From a checkpoint of a small mixture-of-experts model trained on Wikipedia: 56.1M parameters, 6690 steps.
Below are experts of layer 3 (counted from 0) of a mixture-of-experts language model. Rows are named router (the router's row for the expert), up (a neuron's input weights, with its number) and show model dimensions 240-319. Each number is 50 + 10 x the weight over its row's rms, rounded and kept within 0 to 99.
After each expert's rows: a language model's description of what the expert responds to. This comes from a sample of Wikipedia text that the model never trained on.

# expert 11
router:55 49 78 51 49 47 45 27 43 32 62 44 63 69 50 74 59 52 37 64 48 42 47 45 55 69 39 51 47 65 63 42 49 61 56 59 63 72 42 44 49 44 50 55 46 43 51 50 52 53 62 41 46 60 61 66 43 36 45 58 49 43 43 46 58 46 42 63 58 60 61 65 41 44 47 60 57 47 50 51
up0:65 54 60 48 42 42 40 45 43 46 40 36 52 54 52 57 60 46 49 41 64 60 46 53 52 57 41 44 55 55 52 52 66 51 40 59 52 42 36 45 60 69 67 52 50 45 54 50 70 43 58 55 45 54 50 35 66 37 53 49 58 41 59 29 40 64 50 64 52 57 42 48 52 36 71 48 55 60 59 79
up1:51 59 34 62 66 54 59 53 59 54 45 36 44 67 52 62 53 51 51 59 38 29 54 35 56 34 63 50 61 53 41 42 49 33 51 52 53 54 42 43 44 49 39 68 55 36 59 39 44 51 30 41 70 56 48 56 62 52 48 61 43 47 40 51 67 51 44 41 44 30 45 42 43 31 61 37 65 65 63 64
up2:48 48 35 58 34 73 68 52 23 46 41 58 38 40 48 74 46 48 51 46 53 49 49 39 66 44 31 66 46 66 52 47 42 38 49 61 54 61 48 58 58 46 48 58 37 23 50 51 61 32 47 32 42 50 59 47 49 60 30 58 50 52 43 54 46 61 46 40 69 54 56 44 54 45 51 51 42 53 78 45
up3:49 60 34 45 60 50 45 64 54 58 30 37 45 59 46 45 44 60 61 37 56 48 50 42 49 38 52 51 50 50 40 32 48 56 34 47 59 57 64 57 53 55 36 52 58 58 61 46 48 43 52 60 28 56 45 47 56 52 60 45 36 57 42 50 65 60 68 62 55 46 70 54 50 53 32 46 52 52 48 62
up4:44 51 46 56 71 63 55 69 70 46 54 40 60 55 45 51 38 60 55 40 38 66 52 55 50 67 34 41 22 58 38 39 64 47 42 40 52 57 47 50 43 53 50 52 64 36 42 50 32 29 46 45 49 47 39 40 52 35 62 52 28 41 56 44 45 50 36 44 42 32 47 26 58 51 36 48 59 51 64 70
up5:64 48 36 61 38 43 56 55 59 51 71 52 48 51 45 57 46 60 25 53 51 50 54 62 45 39 61 42 52 48 56 42 55 66 66 55 58 64 48 67 52 45 46 57 49 48 39 41 39 43 38 68 29 53 45 52 41 67 42 63 44 60 48 54 52 73 57 51 38 39 51 49 51 34 65 49 67 49 42 47
up6:58 55 48 60 60 66 53 44 59 47 53 53 50 58 63 44 59 66 39 44 47 47 49 58 61 55 34 55 56 55 44 60 44 47 49 38 25 55 35 47 51 42 44 38 48 67 59 33 42 25 55 72 56 51 52 32 31 52 51 36 60 55 54 73 59 58 50 55 44 51 52 37 37 48 61 61 41 43 52 48
up7:61 45 49 52 64 35 51 53 49 46 43 41 53 51 43 55 39 74 48 41 39 52 35 59 50 42 56 31 49 49 36 55 44 28 40 60 44 41 55 52 47 47 52 48 64 51 32 46 37 42 65 40 49 43 50 51 44 48 49 51 52 46 51 43 52 54 50 67 51 48 54 49 54 31 43 46 67 55 22 44
up8:22 52 52 54 44 66 50 52 59 60 45 35 67 51 54 49 72 43 48 59 60 46 47 59 40 27 49 62 58 36 44 62 50 36 41 44 51 58 46 47 49 44 29 60 56 45 44 51 42 58 40 49 49 49 43 52 64 48 48 51 49 38 41 52 36 47 73 32 39 39 62 57 58 42 56 50 42 50 61 43
Description: Mid-word fragments, separators

# expert 47
router:47 56 52 45 47 47 63 34 37 47 51 53 49 53 34 71 57 55 47 43 47 45 72 46 50 58 34 33 44 68 58 40 53 60 52 44 74 51 55 40 51 61 47 65 46 51 53 46 47 51 58 46 34 40 50 51 30 53 54 44 40 54 51 40 54 56 43 57 36 55 53 55 52 53 32 55 40 53 50 44
up0:59 55 66 55 41 52 62 39 56 41 58 35 33 55 50 52 56 42 54 51 54 64 57 50 51 41 39 62 49 60 42 71 68 50 54 50 43 33 28 53 61 65 59 34 52 51 46 37 63 51 61 59 40 55 47 41 61 39 51 40 59 45 48 28 42 54 63 59 67 53 45 44 59 36 62 55 61 68 60 67
up1:51 58 34 62 66 54 59 53 59 54 45 36 44 67 52 63 53 51 51 59 38 29 54 35 56 34 63 50 61 53 41 42 49 33 51 52 53 54 43 42 44 49 39 68 55 36 59 39 44 51 30 41 70 56 47 56 62 52 48 62 43 47 40 51 67 51 44 41 44 30 44 42 43 31 61 37 65 65 63 65
up2:42 38 39 57 29 60 80 62 18 44 42 55 40 51 57 53 42 50 47 43 28 42 48 41 60 55 49 58 43 60 45 47 51 38 51 58 51 50 58 49 43 43 38 54 45 31 46 51 65 36 58 40 41 43 48 55 48 74 51 51 37 50 39 43 48 63 47 33 60 53 52 37 78 39 41 47 38 58 72 41
up3:49 60 34 45 60 50 45 64 54 58 30 37 45 59 46 45 44 60 61 37 56 48 50 42 49 38 52 51 50 50 40 32 48 56 34 47 59 57 64 57 53 55 36 52 58 58 61 46 48 43 52 61 28 56 45 47 56 52 60 45 36 57 42 50 65 60 68 62 55 46 70 54 50 53 32 46 52 52 48 62
up4:44 51 46 56 71 63 55 69 70 46 54 40 60 55 45 51 38 60 55 40 38 66 52 55 50 67 34 41 23 58 38 39 64 47 42 40 52 57 47 50 43 53 50 52 64 36 42 50 31 29 46 45 49 47 39 40 52 35 62 52 28 41 56 44 45 50 36 44 42 32 47 26 58 51 36 47 59 51 64 70
up5:64 48 36 61 38 43 56 55 59 51 71 52 48 51 45 57 46 60 25 53 51 50 54 62 45 39 61 42 52 48 56 42 55 66 66 55 58 64 48 67 52 45 46 57 49 48 39 41 39 43 38 68 29 53 45 52 41 67 42 63 44 60 48 54 52 73 57 51 38 39 51 49 51 34 65 49 67 49 42 47
up6:48 55 50 54 57 51 47 55 65 33 56 50 48 47 65 46 40 62 44 45 45 44 68 54 61 66 37 57 68 49 50 50 54 38 31 50 38 51 54 43 40 52 37 42 54 63 54 33 39 52 55 72 56 45 50 41 44 53 53 59 58 54 33 64 45 63 42 56 47 37 44 48 33 37 54 75 55 47 64 55
up7:56 50 53 58 64 43 42 46 53 55 46 56 48 51 56 39 28 55 63 44 44 56 39 58 45 32 52 51 46 53 35 46 47 30 35 52 47 48 60 48 50 48 55 49 62 61 38 67 36 41 49 43 42 48 55 61 41 53 65 47 54 41 46 51 45 51 64 65 44 43 57 57 40 41 41 48 63 46 36 43
up8:32 48 53 50 54 61 50 54 61 57 47 42 68 50 58 50 67 47 48 58 40 49 37 65 38 24 53 64 58 31 41 62 65 45 40 50 52 55 52 46 41 48 44 64 62 46 46 53 37 67 35 55 41 49 40 61 76 51 49 52 37 36 48 66 58 57 69 32 58 39 59 71 54 36 57 46 46 50 64 54
Description: Name and term pieces

# expert 9
router:38 58 52 53 39 58 51 49 59 52 55 59 52 44 39 48 35 42 44 60 45 54 66 32 48 69 56 52 62 64 46 63 57 56 60 57 69 49 56 61 69 34 50 45 47 43 45 56 46 45 63 34 66 51 45 41 46 39 52 46 45 31 64 66 64 53 43 50 45 53 58 47 55 42 58 56 48 44 43 52
up0:50 47 57 50 52 55 48 43 46 45 60 29 51 61 48 44 57 46 66 41 51 73 56 52 45 42 43 63 49 55 56 60 68 43 45 55 54 47 46 58 63 74 60 42 41 53 47 57 82 53 51 58 40 49 48 42 71 35 68 28 51 37 55 26 45 51 45 49 49 56 50 53 62 43 73 42 55 58 47 74
up1:50 59 34 63 66 55 61 53 58 54 45 36 44 66 52 62 54 52 52 60 38 30 54 35 54 32 63 50 61 53 41 43 48 32 51 53 53 54 41 42 44 50 39 67 55 37 60 39 44 51 31 41 70 55 47 56 62 53 47 62 45 46 39 50 67 51 44 41 44 30 46 42 43 31 60 37 65 65 64 64
up2:52 54 38 55 38 65 63 45 32 36 36 42 44 47 49 51 67 42 43 39 44 45 54 41 70 66 51 54 50 56 43 55 60 42 42 70 50 64 55 51 61 59 47 64 45 40 46 39 58 33 55 49 47 65 61 32 49 68 49 35 40 56 42 43 46 36 50 33 60 62 66 26 63 30 37 55 34 60 69 40
up3:49 60 34 45 60 50 45 64 54 58 30 37 45 59 46 45 44 60 61 37 56 48 50 42 49 38 52 51 50 50 40 32 48 56 34 47 59 57 64 57 53 55 36 52 58 58 61 46 48 43 52 60 28 56 45 47 56 52 60 45 36 57 42 50 65 60 68 62 55 46 70 54 50 53 32 46 52 52 48 62
up4:44 51 46 56 71 63 55 69 70 46 54 40 60 55 45 51 38 60 55 40 38 66 52 55 50 67 34 41 22 58 38 39 64 47 42 40 52 57 47 50 43 53 50 52 64 36 42 50 31 29 46 45 49 47 39 40 52 35 62 52 28 41 56 44 45 50 36 44 42 32 47 26 58 51 36 47 59 51 64 70
up5:64 48 36 61 38 43 56 55 59 51 71 52 48 51 45 57 46 60 25 53 51 50 54 62 45 39 61 42 52 48 56 42 55 66 65 55 58 64 48 67 52 45 46 57 49 48 39 41 39 43 38 68 29 53 45 52 41 67 42 63 44 60 48 54 52 73 57 51 38 39 51 49 51 35 64 49 67 49 42 47
up6:41 57 54 58 50 57 44 54 69 41 60 45 44 35 42 47 45 58 53 44 58 63 57 65 49 63 46 54 61 50 42 59 50 46 33 50 41 46 45 53 39 44 39 46 48 69 50 33 49 41 52 59 46 50 59 49 44 44 61 57 57 54 44 62 53 65 45 65 45 47 48 39 47 45 56 70 49 49 56 56
up7:48 34 38 70 35 37 47 54 51 57 54 53 44 41 48 47 30 65 52 54 33 49 32 42 50 40 52 37 57 54 36 48 52 29 51 49 40 54 56 71 54 52 60 56 61 54 48 47 42 46 49 44 55 35 44 59 42 46 52 55 72 52 50 56 46 62 43 49 27 44 56 43 53 48 48 50 52 45 54 49
up8:34 49 47 43 52 60 43 54 45 57 44 35 63 52 52 55 68 29 51 51 51 27 40 58 42 46 50 40 42 41 45 64 66 53 32 45 35 58 48 50 51 45 44 55 63 53 53 60 55 68 36 63 38 48 40 50 67 45 56 48 43 40 47 48 45 61 56 55 44 42 80 59 50 40 52 57 42 50 50 50
Description: Word-initial syllables

# expert 12
router:34 54 43 64 49 66 61 66 39 39 56 60 56 40 44 55 44 39 42 52 49 62 36 50 57 56 46 56 47 48 45 49 33 48 27 38 46 54 37 34 38 73 70 62 49 53 63 45 52 41 68 48 34 51 42 50 46 38 65 52 55 64 43 40 48 56 49 41 32 41 64 33 50 59 46 40 58 62 58 37
up0:59 64 58 66 42 39 44 48 40 50 47 48 54 51 44 54 57 38 56 35 61 64 54 57 51 45 43 46 56 57 44 43 74 47 51 52 50 43 39 49 71 70 63 37 48 43 54 46 59 45 57 60 44 51 52 33 74 41 55 46 54 47 57 19 40 67 54 68 46 58 55 53 63 39 69 49 58 53 60 69
up1:51 59 34 62 66 54 59 53 59 54 45 36 44 67 52 63 53 51 51 59 38 29 54 35 56 34 63 50 61 53 41 42 49 33 51 52 53 54 43 42 44 49 39 68 55 36 59 39 44 51 30 41 70 56 48 56 62 52 48 62 43 47 40 51 67 51 44 42 44 30 45 42 43 31 61 37 65 65 63 65
up2:45 48 33 57 40 60 78 55 28 49 41 54 43 62 47 62 50 46 43 33 42 52 49 37 63 66 53 60 33 50 59 51 48 40 50 43 45 48 51 63 51 42 46 50 34 39 37 37 64 30 54 47 52 48 49 41 44 65 53 55 39 60 32 42 41 47 52 40 59 60 40 42 69 34 46 33 38 55 60 45
up3:49 60 34 45 60 50 45 64 53 58 30 37 45 59 46 45 44 60 61 37 56 48 50 42 49 38 52 51 50 50 40 32 48 56 34 47 59 57 64 57 53 55 36 52 58 58 61 46 48 43 52 60 28 56 45 47 56 52 60 45 36 57 42 50 65 60 68 62 55 46 70 54 50 53 32 46 52 52 48 62
up4:44 51 46 56 71 63 55 69 70 46 54 40 60 55 45 51 38 60 55 40 38 66 52 55 50 67 34 41 22 58 38 39 64 47 42 40 52 57 47 50 43 53 50 52 64 36 42 50 31 29 46 45 49 47 39 40 52 35 62 52 28 41 56 44 45 50 36 44 42 32 47 26 58 51 36 47 59 51 64 70
up5:64 48 36 61 38 43 56 55 59 51 71 52 48 51 45 57 46 60 25 53 51 50 54 62 45 39 61 42 52 48 56 42 55 66 66 55 58 64 48 67 52 45 46 57 49 48 39 41 39 43 38 68 29 53 45 52 41 67 42 63 44 60 48 54 52 73 57 51 38 39 51 49 51 35 64 49 67 49 42 47
up6:58 54 56 59 59 44 54 61 59 42 44 51 48 53 50 47 36 70 45 37 52 57 51 55 60 62 43 56 57 54 51 57 50 44 34 46 32 42 48 48 45 52 32 35 46 63 53 36 34 37 50 66 58 37 52 42 46 56 47 53 59 45 49 65 61 60 46 57 40 44 44 44 30 38 47 68 39 45 64 49
up7:47 57 47 49 54 41 58 59 44 57 57 55 44 41 44 48 35 66 59 45 27 57 28 58 53 44 57 33 44 55 35 47 54 25 47 52 44 35 38 65 53 53 63 49 59 66 38 34 37 43 55 50 56 35 43 48 41 48 48 49 49 46 51 43 45 71 44 50 33 34 51 45 44 38 41 48 59 50 35 54
up8:33 65 40 56 38 59 51 45 51 56 35 41 62 53 52 59 68 41 50 56 55 26 42 60 41 39 56 44 53 41 47 56 52 42 32 49 41 54 45 54 43 43 42 66 53 44 42 43 54 64 30 56 36 56 43 56 72 48 49 40 51 45 48 58 54 53 69 39 50 44 62 60 62 32 49 43 37 40 51 61
Description: Clause-linking words, colons

# expert 17
router:52 47 36 45 34 59 47 42 44 32 44 54 55 44 34 58 60 40 56 39 43 39 61 49 54 53 67 61 37 41 48 58 52 69 52 50 58 39 46 60 54 44 45 42 46 66 60 55 25 56 56 47 39 31 74 47 48 54 55 58 43 52 72 63 59 42 49 62 37 62 53 47 25 45 50 58 51 37 55 54
up5:64 48 36 61 38 43 56 55 59 51 71 52 48 51 45 57 46 60 25 53 51 50 54 62 45 39 61 42 52 48 56 42 55 66 65 55 58 64 48 67 52 45 46 57 49 48 39 41 39 43 38 68 29 53 45 52 41 67 42 63 44 60 48 54 52 73 57 51 38 39 51 49 51 34 64 49 67 49 42 47
up6:47 62 58 52 51 62 51 56 50 40 51 64 44 44 53 55 49 67 54 53 52 32 45 54 53 52 39 55 55 69 40 54 50 52 31 41 26 42 46 50 49 49 38 39 52 59 55 28 51 43 42 60 51 51 51 49 35 63 54 68 60 41 41 65 57 60 56 62 31 40 52 48 36 41 53 68 38 37 44 45
up7:42 40 47 67 46 39 61 63 36 56 48 51 42 44 41 54 53 55 49 33 37 46 29 63 61 37 50 33 59 55 31 53 43 31 43 59 47 43 51 60 62 47 52 47 62 50 48 31 38 53 41 35 57 46 48 56 49 42 49 57 50 57 55 52 52 57 31 59 38 34 32 42 55 34 43 49 50 60 30 49
up8:34 46 44 53 42 40 49 62 56 58 40 53 61 44 51 62 54 42 51 51 59 48 30 47 44 34 52 51 44 38 45 64 50 36 40 53 53 46 39 42 42 38 37 60 56 53 24 48 53 57 41 49 52 51 48 58 73 52 51 38 43 34 40 64 50 40 74 51 53 44 67 62 52 30 34 40 46 54 55 62
up9:44 44 53 41 44 56 55 48 40 50 62 38 46 67 50 26 40 33 37 54 39 54 38 42 51 32 38 60 43 52 41 37 60 49 72 57 48 32 43 40 48 53 53 57 58 52 46 46 61 59 55 43 36 45 56 69 37 64 61 44 45 60 28 61 52 56 68 37 40 61 55 54 55 40 45 48 69 51 60 52
up10:44 36 47 54 50 75 62 47 50 71 70 57 37 54 63 43 56 51 49 45 42 62 39 48 68 50 67 58 51 56 43 39 50 45 45 45 41 52 47 58 59 55 33 46 50 48 55 38 56 63 45 59 48 47 69 31 55 48 37 60 47 47 56 34 34 59 45 54 58 53 50 71 65 47 59 33 41 50 52 50
up11:58 46 63 38 46 64 36 56 39 54 57 62 33 51 41 47 45 61 56 29 29 40 57 55 49 47 60 53 64 50 60 34 49 43 53 57 59 55 54 67 48 52 40 40 64 67 52 53 66 57 40 52 66 56 50 54 56 42 54 45 38 58 61 45 51 67 53 59 43 46 48 51 56 39 66 47 79 47 49 50
up12:60 47 51 57 56 60 59 47 58 51 73 60 33 47 45 49 52 42 49 47 38 49 56 61 33 46 50 54 53 56 33 26 49 54 58 54 44 41 53 52 46 46 50 47 58 34 54 56 44 48 56 40 46 48 67 54 51 69 43 42 47 50 54 40 46 51 60 58 67 42 46 42 39 60 53 44 65 59 61 43
up13:32 40 47 61 53 67 41 46 51 46 63 42 32 59 41 31 53 46 46 48 43 64 68 55 60 57 54 37 27 58 62 59 74 52 58 34 50 44 39 53 62 47 49 45 43 60 39 53 46 37 55 40 65 59 65 49 39 59 48 39 42 70 40 67 38 50 48 49 39 38 40 37 39 46 60 69 47 48 61 58
Description: Inner word fragments

# expert 0
router:41 64 56 49 64 62 60 37 33 43 49 55 41 50 65 47 45 40 34 61 29 55 57 48 34 55 53 56 38 46 51 47 30 53 54 69 43 50 58 43 45 55 50 67 56 38 47 44 55 67 48 46 53 40 28 58 59 45 62 43 27 61 63 37 48 57 40 36 50 52 43 58 52 46 45 40 67 51 52 57
up0:47 53 70 42 49 49 27 47 38 51 59 41 68 61 36 56 60 41 58 43 55 61 52 48 58 46 45 55 64 52 56 54 58 51 48 53 59 47 44 35 62 63 44 52 38 39 54 42 66 48 35 48 42 53 58 22 76 43 53 52 59 53 64 23 34 56 50 50 41 61 58 52 49 35 74 52 56 53 61 75
up1:51 58 35 62 66 54 59 53 59 54 45 36 44 67 52 63 53 51 51 59 38 29 54 35 56 34 63 50 61 53 41 42 49 33 51 52 53 54 43 42 44 49 39 67 55 36 59 39 44 51 30 41 70 56 48 56 62 52 48 62 43 47 40 51 67 51 44 41 44 30 44 42 43 31 61 37 65 65 63 65
up2:44 54 35 63 30 58 70 62 16 47 39 52 49 53 54 61 44 49 42 42 38 48 44 38 63 54 39 66 41 58 44 46 48 49 45 51 57 58 60 60 53 44 47 52 41 33 43 42 59 34 59 40 51 47 60 46 56 64 41 49 46 51 40 50 44 57 37 35 61 61 53 38 59 41 36 44 30 57 70 46
up3:49 60 34 45 60 50 45 64 54 58 30 37 45 59 46 45 44 60 61 37 56 48 50 42 49 38 52 51 50 50 40 32 48 56 34 47 59 57 64 57 53 55 36 52 58 58 61 46 48 43 52 60 28 56 45 47 56 52 60 45 36 57 42 50 65 60 68 62 55 46 70 54 50 53 32 46 52 52 48 62
up4:44 51 46 56 71 63 55 69 70 46 54 40 60 55 45 51 38 60 55 40 38 66 52 55 50 67 34 41 22 58 38 39 64 47 42 40 52 57 47 50 43 53 50 52 64 36 42 50 31 29 46 45 49 47 39 40 52 35 62 52 28 41 56 44 45 50 36 44 42 32 47 26 58 51 36 48 59 52 64 70
up5:64 48 36 61 38 43 56 55 59 51 71 52 48 51 45 57 46 60 25 53 51 50 54 62 45 39 61 42 52 48 56 42 55 66 66 55 58 64 48 67 52 45 46 57 49 48 39 41 39 43 38 68 29 53 45 52 41 67 42 63 44 60 48 54 52 73 57 51 38 39 51 49 51 34 64 49 67 49 42 47
up6:51 61 47 65 53 61 47 66 59 58 39 51 39 34 47 72 39 53 50 48 50 49 61 47 52 63 42 46 42 50 60 61 44 53 47 40 37 44 52 54 43 58 40 51 57 56 62 34 44 48 63 75 62 52 48 25 40 50 56 50 55 69 35 66 69 56 53 45 52 54 51 49 35 54 42 55 53 34 58 51
up7:62 45 43 54 34 48 47 63 55 46 46 39 50 38 50 50 53 65 65 69 31 66 44 60 42 33 48 51 32 54 52 36 44 26 49 51 59 44 43 63 55 39 67 55 46 60 59 52 51 40 60 46 38 40 47 56 42 37 49 43 57 47 60 44 50 65 45 53 31 36 56 58 38 53 36 43 53 51 39 44
up8:24 42 51 54 45 64 56 47 61 64 38 47 61 53 60 59 70 41 46 60 55 48 39 63 44 33 50 52 58 27 36 59 63 40 36 51 53 60 48 48 34 44 32 58 61 42 42 44 42 62 31 54 37 41 43 56 68 54 54 42 48 43 42 60 50 61 68 37 50 40 66 55 60 35 52 45 48 40 57 51
Description: Word-final pieces, short words

# expert 58
router:33 54 56 60 56 57 46 56 53 51 69 49 57 44 55 50 54 75 55 56 60 58 44 51 51 53 43 61 65 74 53 57 43 41 41 57 51 40 34 44 43 50 56 58 58 42 69 51 36 54 52 54 55 65 54 53 33 46 38 65 50 50 44 60 50 52 61 42 42 43 75 50 50 55 40 40 67 60 45 48
up5:64 48 36 61 38 43 56 55 59 51 71 52 48 51 45 57 46 60 25 53 51 50 54 62 45 39 61 42 52 48 56 42 55 66 66 55 58 64 48 67 52 45 46 57 49 48 39 41 39 43 38 68 29 53 45 52 41 67 42 63 44 60 48 54 52 73 57 51 38 39 51 49 51 35 64 49 67 49 42 47
up6:56 53 61 57 58 45 52 55 57 41 45 53 49 50 47 51 42 69 44 41 47 57 53 55 52 71 41 55 56 60 45 59 54 47 41 44 31 46 44 39 41 48 32 41 48 63 53 32 38 38 48 70 61 35 51 39 39 52 48 54 52 46 48 63 59 66 45 60 39 42 46 42 35 42 50 68 44 40 60 52
up7:49 46 41 55 47 37 47 57 49 45 59 56 44 42 40 50 39 67 54 43 36 68 36 64 64 54 58 48 46 57 36 55 48 27 48 63 38 51 53 59 57 45 52 60 65 58 30 43 40 39 67 45 51 45 44 50 43 51 51 46 59 42 49 34 48 60 44 54 43 38 46 50 44 38 51 49 68 54 43 49
up8:24 38 45 58 45 56 53 55 61 64 48 41 69 58 66 56 67 42 43 56 53 40 37 75 43 26 48 60 50 37 42 63 62 50 46 51 49 61 51 43 41 52 36 54 59 49 42 62 37 65 38 51 42 58 33 53 66 53 41 47 51 38 37 56 49 47 75 30 54 28 67 51 59 28 46 38 42 56 51 52
up9:38 52 57 42 42 49 55 39 40 61 49 44 49 48 58 37 37 34 39 51 52 54 52 56 63 28 36 54 44 54 40 35 50 53 59 40 58 45 55 40 54 54 52 67 67 48 46 40 69 55 52 38 36 46 64 69 59 57 43 58 48 61 41 57 53 41 75 48 44 40 50 52 57 39 47 44 67 63 67 57
up10:44 36 47 54 50 75 62 47 50 71 70 57 37 54 63 43 56 51 49 45 42 62 39 48 68 50 67 58 51 56 43 39 50 45 45 45 41 52 47 58 59 55 33 46 50 48 55 38 56 63 45 59 48 47 69 31 55 48 37 60 47 47 56 34 34 59 45 54 58 53 50 71 65 47 59 33 41 50 52 50
up11:54 57 58 33 56 41 49 62 25 55 34 62 45 63 44 35 52 70 61 31 25 54 65 62 47 42 55 54 52 66 57 44 60 46 55 44 53 38 50 78 45 51 49 38 63 56 57 49 70 48 37 67 70 47 62 42 58 42 55 61 48 57 61 39 44 63 49 73 41 39 46 58 69 41 59 49 69 50 41 54
up12:61 47 58 57 54 57 72 68 38 67 66 49 35 55 34 56 41 39 43 47 32 55 58 53 36 56 50 61 59 41 31 34 43 48 52 49 53 50 51 50 45 59 37 44 63 36 47 57 35 49 44 39 44 63 50 56 64 63 35 56 42 55 52 35 50 59 55 48 52 34 54 55 57 63 52 49 75 58 53 50
up13:38 42 46 50 52 56 47 57 41 55 62 54 34 48 50 41 46 47 48 65 39 64 60 52 62 52 65 42 36 59 61 47 70 55 50 35 47 55 50 62 65 56 54 44 52 53 42 58 41 56 58 33 55 60 62 45 41 43 46 41 46 62 33 52 47 35 57 60 37 51 38 44 43 49 57 50 42 45 58 63
Description: Table and list separators

# expert 28
router:66 50 51 59 48 57 38 50 43 36 63 33 53 49 55 60 43 38 51 46 36 45 54 43 64 29 40 40 56 58 51 71 46 44 29 64 48 58 50 52 47 49 57 60 43 50 49 39 38 73 44 44 67 33 37 65 51 56 50 62 55 48 58 42 66 51 68 55 57 50 55 49 41 61 53 70 37 55 63 58
up0:62 63 57 58 47 37 48 47 42 50 47 38 50 52 52 44 57 51 55 53 69 64 52 43 53 49 48 69 55 42 47 65 58 66 37 47 47 41 40 45 72 65 59 46 32 59 55 53 61 36 61 57 42 51 42 31 72 54 46 52 56 64 63 28 47 48 48 66 43 58 51 58 53 43 67 66 67 59 60 68
up1:50 59 34 62 67 53 59 53 59 54 44 36 44 68 53 63 53 52 52 59 38 29 54 35 56 33 63 51 61 52 41 42 48 33 52 52 53 54 43 42 44 49 39 68 55 36 60 39 44 50 30 41 69 56 48 56 62 51 48 61 44 48 40 52 66 51 44 42 44 30 44 42 43 31 61 37 65 64 64 64
up2:42 44 33 61 30 55 66 58 26 44 47 56 48 48 48 60 23 43 48 35 37 53 51 52 69 57 50 63 38 62 40 49 56 50 53 57 46 52 59 58 55 46 48 55 43 37 38 56 62 44 61 42 44 47 62 46 44 59 45 47 37 46 44 39 46 66 44 32 52 54 55 39 64 37 42 39 48 59 66 45
up3:49 60 34 45 60 50 45 64 53 58 30 37 45 59 46 45 44 60 61 37 56 48 50 42 49 38 52 51 50 50 40 32 48 56 34 47 59 57 64 57 53 55 36 52 58 58 61 46 48 43 52 60 28 56 45 47 56 52 60 45 36 57 42 50 65 60 68 62 55 46 70 54 50 53 32 46 52 52 48 62
up4:44 51 46 56 71 63 55 69 70 46 54 40 60 55 45 51 38 60 55 40 38 66 52 55 50 67 34 41 23 58 38 39 64 47 42 40 52 57 47 50 43 53 50 52 64 36 42 50 31 29 46 45 49 47 39 40 52 35 62 52 28 41 56 44 45 50 36 44 42 32 47 26 58 51 36 48 59 51 64 70
up5:64 48 36 61 38 43 56 55 59 51 71 52 48 51 45 57 46 60 25 53 51 50 54 62 45 39 61 42 52 48 56 42 55 66 66 55 58 64 48 67 52 45 46 57 49 48 39 41 39 43 38 68 29 53 45 52 41 67 42 63 44 60 48 54 52 73 57 51 38 39 51 49 51 34 64 49 67 49 42 47
up6:64 52 76 47 58 59 53 56 63 38 42 43 50 38 59 53 39 70 45 49 47 45 56 66 45 60 62 57 59 52 41 53 44 54 41 37 44 37 33 61 51 45 39 41 53 74 55 32 40 48 49 61 50 38 55 53 48 48 65 58 55 44 50 66 71 64 49 61 47 47 42 40 28 45 62 69 51 33 57 60
up7:54 53 47 57 55 40 56 61 49 44 61 47 37 48 52 54 41 65 68 47 38 51 29 58 41 46 57 30 35 52 40 47 43 24 44 51 50 48 46 58 46 53 52 56 63 66 35 50 45 40 65 45 60 32 25 51 39 45 58 52 59 34 48 58 45 56 47 55 31 48 55 53 44 46 51 42 61 54 49 49
up8:28 53 52 51 46 55 61 43 54 69 42 49 57 50 66 62 64 47 38 60 51 27 52 56 46 39 57 59 64 47 38 58 67 56 50 50 48 61 48 39 52 50 37 63 60 39 45 47 45 63 38 52 30 48 51 54 60 52 57 52 48 43 47 52 61 62 60 45 47 30 84 61 67 35 54 48 46 45 53 50
Description: Word-opening syllables